Experts of a small language model.
Training: a variant of Adam for the experts, 244M tokens, 3725 steps.
Below are experts of layer 3 (counted from 0) of a mixture-of-experts language model. Rows are named router (the router's row for the expert), down (a neuron's output weights, with its number) and show model dimensions 0-255. Each number is 500 + 25 x the weight over its row's rms, rounded and kept within 0 to 999. Numbers have three digits each.
Before each expert's rows: a language model's description of what the expert responds to. This comes from a sample of Wikipedia text that the model never trained on.

# expert 21
What it handles: Newline tokens after headings, list items and paragraphs, plus open parentheses and discourse words like However, According, though.
router:522514480504461479503497515477531528481494492481516463481483493523469503458509511495489506513540507473510489497514512494535525491518500461489469511480513498494476487534449488507515449492523473484498530476491527534480531476466497472473502505445495548529470518476498556484487509501497500491504476501498530512501488542513479495524496487502461465529500504478493494456485506517488532470478478468472502510502457452517477494450557517549471504492483476480485435488527466484511493501516526484507477550504538479549500519508505506474501480478528530483500450456490505488544484489527476448495488505488554528513507496531510479471501492488488508504547516457475440495502534489543502469464540482525517512470525509499484482561501537541510511486536459455482544515505531489501452546482521
down6:508498507526454511492487423500461504514472533532504498517506484493546488517497498510513492472468521520501450492488507473552484502506493498462529527485501489491524520464449507509524520508501477509453471511499479475496476476480514508526471538483484542510450485471465493502478543537524467520522518481536494477499473509468473461477518505487498522530537515477519497501503470498488488510497541482531495491477502460519526485512506515496545522494511511506500481467525474469497509478550510565503496475509453507505497498490519504508523487535550517481506478473510491508548526464494486408473512475490505533509490517503478445497524463483501457498516544499515501537464464509498513476488475483492561497477553541499502503561491533476493507490475550470508486491539549460524496505502481
down7:536462497477500500500530488517534511565488503515494501537490503467490512488518529457519479463497512514529509494490480464446516494527485494453498526462485517499472516517522488477519531521470541493488474540541515531522529523557515547520491505528466522468548516477468421517496497474475511526525491546519486519496472499501481524499503465499480484522503535545530491505541517480490485501514564504496501470480522543495474534548492458540509502506470486522541519525486478526523529457510489466489497512486484525505474488512513515531491525479496518503500508516496438522483492494466538509497486486509512536507489547509488514495513478543534482517499483465463506519482513506473505547481540506518482509486472484563458468478512511495557478520488511555503487537479483532496480483487483
down8:474526512495443472508525481484530461508500492516504502512480524512477503464497458510540477498474506514481530510521461565520533516481502440495472489527534504509516467513486524498462492497492509521519488498535500450515500549453495510467510521503497502489478487525503515514511506496484498525474540514494517509516541512528527516492533519507452486486522509555553499513481502524484471558520460491515511458520472512500527510495522501432525515484546464484508546473545539515470443513462477558507526553512483522489495453545525500470504488459485459483486456506452509470500510456554512519467482483476543477520490490470471526495523487539495526509487473527524506466518536515501497489489484465517523489501508502523519504487513540482464497519525490495525505515510507514488507502480529

# expert 29
What it handles: Prepositions such as of, in, with, on, between, about after nouns or verbs like border of, signed with, based on.
router:522539508430465524496480513539529489526453507466508506477473522531538519464499541473498474494541537477481503474491511465527509535530497530494509506470482527493491517518546504463487506507534499490477499493513494510486468518440495486514491517504503557522536495452523433492449527502488520495489483506533496523485451479477483523467516493511529492508500506494495522505490537496508489478467475499451516462485468474525517479512499482510499521467481531507507426498487485544510506499477536528478477461547516503549499508493513485490467521479518528478518481512507491561525461471493548539506545488518483511521460455445500525528505490510497504528498458496503472485475548477457469506462532473463490493485517493491501479520465523505487497513483514541498484523519483506540525493511498
down2:506473475535540532502473511483415452486567501497501504485494539509480492495507548525489536495494520517504485529524503482500488469488548468541528529473479510529517498507520442505521478519497529489528499496472466464516501472480487513516488471444512503512454510522506508488442526538492515489471467507510470532515512481512472524469504478484523510519527509517504492481525507503507506496499540530548480513493540503486479434473541512526513482494536501487473550494501489490512529538485502492481514517524491422497465500522520507499517525465495530475494463526495491484525517499532540501483489545515443476477491529531483509496482472477490486447524491519472496480493528486511489546500517508450509490517495479513456526495491484523511525484507564460533494489550483498524505482525526
down3:500442508513508519481520515473506504514530474562518520517492495514500492526470505519531541485525477444481513506476502532484508470470500527508480507544477489463519508493506555517486503520521522564545550540518526479530516493510506464498516525480473488488486579494481466538540521480458502491471541454543530522542477506510480499475551501516523506549464523494490523498477497470522479485524499533507494480460510487474513501456539526494541508493546478489483487516481507467509457481505529528503501526494476494493517501540529503458478511524476526492502521508495511467564561477519481509519486503498508495488499455493524498464493524497479530483461520498505502449471490496471505556488495483496547534530497483452507505510514497510545531494492507479495520475505477511527500532476489
down4:487502473504501487482497478470471466535489524479500493525520487516475488459468487535480496516491513508495491512525502434490485452508511495481494522502502538522453472539510465458474521487475494519490475524541488497471507534490477507512482450504470507540466511526455511460485456524520534516522485470512514501504504486499479566509495495511535521544516514520468538414500512467477532503532513488493488552535491511528553485502519469497493480491519511529520474519530501502525457506457529484496486465482485505502490449506518475528498487522489503519532503485493526501480493536530513500512519495458471526546489536449506537520470447488504529464457480503496491500447468495486476477463490497480531501489471492487472463527499512471468438510477504478513508542471513532517508501547493

# expert 13
What it handles: Final pieces of surnames and names like -th, -eder, Jr, sentence-final periods, and closing heading marks such as ===.
router:578445452495491509524508526488498470530463494512532470503489508468501488509499546449500470498473510523488506486494468498504550436486498500489508472471500542500526489514487488492507500504456433499495482499525522472521516507466476499525486491533439486527489523534525501560545492459511498474417510513538494463508525495474500483516487525496519511498506510462500476513485540465511495507506492480534489485478497502529473520524431492506474496473531497518532531531506500484506462497503462493461511516445461509497490478480507477504472517508489501489489490513489516481518512481539509485488487479491510532531508532551514477553547509455488475525487504509499478498533507539512481488488463539504495517461494453500505511476534516504508476497439513460522479475492487464503491535534509
down5:514534469510516455509576489502525526517483503487417529490499529505486493526472517482486493483535511490494503513475465526480498481526496495489479535494530488511484560458528443506435546483510494468463528514528473485482504488477537504505480549515494511528465497465499496480497513536497523509536488467500532459496512487487490460468491534484497549488514470494485536488501472488516533496508470522479535475489536477471512537493541506518559504461499447486508494496464475527524545508536512475466478507527480478514481518476514500513527497498532504549496521499526518524491462474489497505503525514508507464453475520520494538518514512476454505481497529440502492533482449517512465500500547523512479503496436503523468543492485510478487517492525520502492492526472525507512498501490488
down6:463512503512505491512507508527484443538527482505505474494527512471512511552506480515464517511504505501509491515540471534540508462486506496459504455480496484505529453493505522488466526505513463529483535489532553472532515521521510497517494504514488502515517494523480511499514497525535487527510486512513515477508504513500497503471469473512441499492521486500540505463500477516515482551483469490460497496520507462438486503507493447519503487501478545476464524510538491501553517527519440492530496533514485518510508507525523522492481534486491490498503510590490484497477515493521524426509533490522557511484496522487492521486531503500497509485477526480529539500497511558504478518490526493516482474555484504505565477540507477536530484530479505511477465504516555526427488514517474
down7:511532498461542478486491508513484478493518553492491486508523482497480469438522533499488472514508490527497498501480505470561476501485514518507460469484482554481501522547444467491509524490500493506523467515515507500482452513487498521519503460505522459462522469527537409466519467454483506529493487497504493468549458505510496492479520514509480511541508524510522501480529458495524497454499470503525470486473530534467538521497473514482524515518511505504477484465487522469499508478480513548522496533511476536463486492535475519513501512560476525476450490482452477510503483459451441506520499510493510531541479498461526492519495499492521478515518499520490530509506543469454494504495527499467513509497535506502462473471504504450478531517511462528483475513516465501510500509523504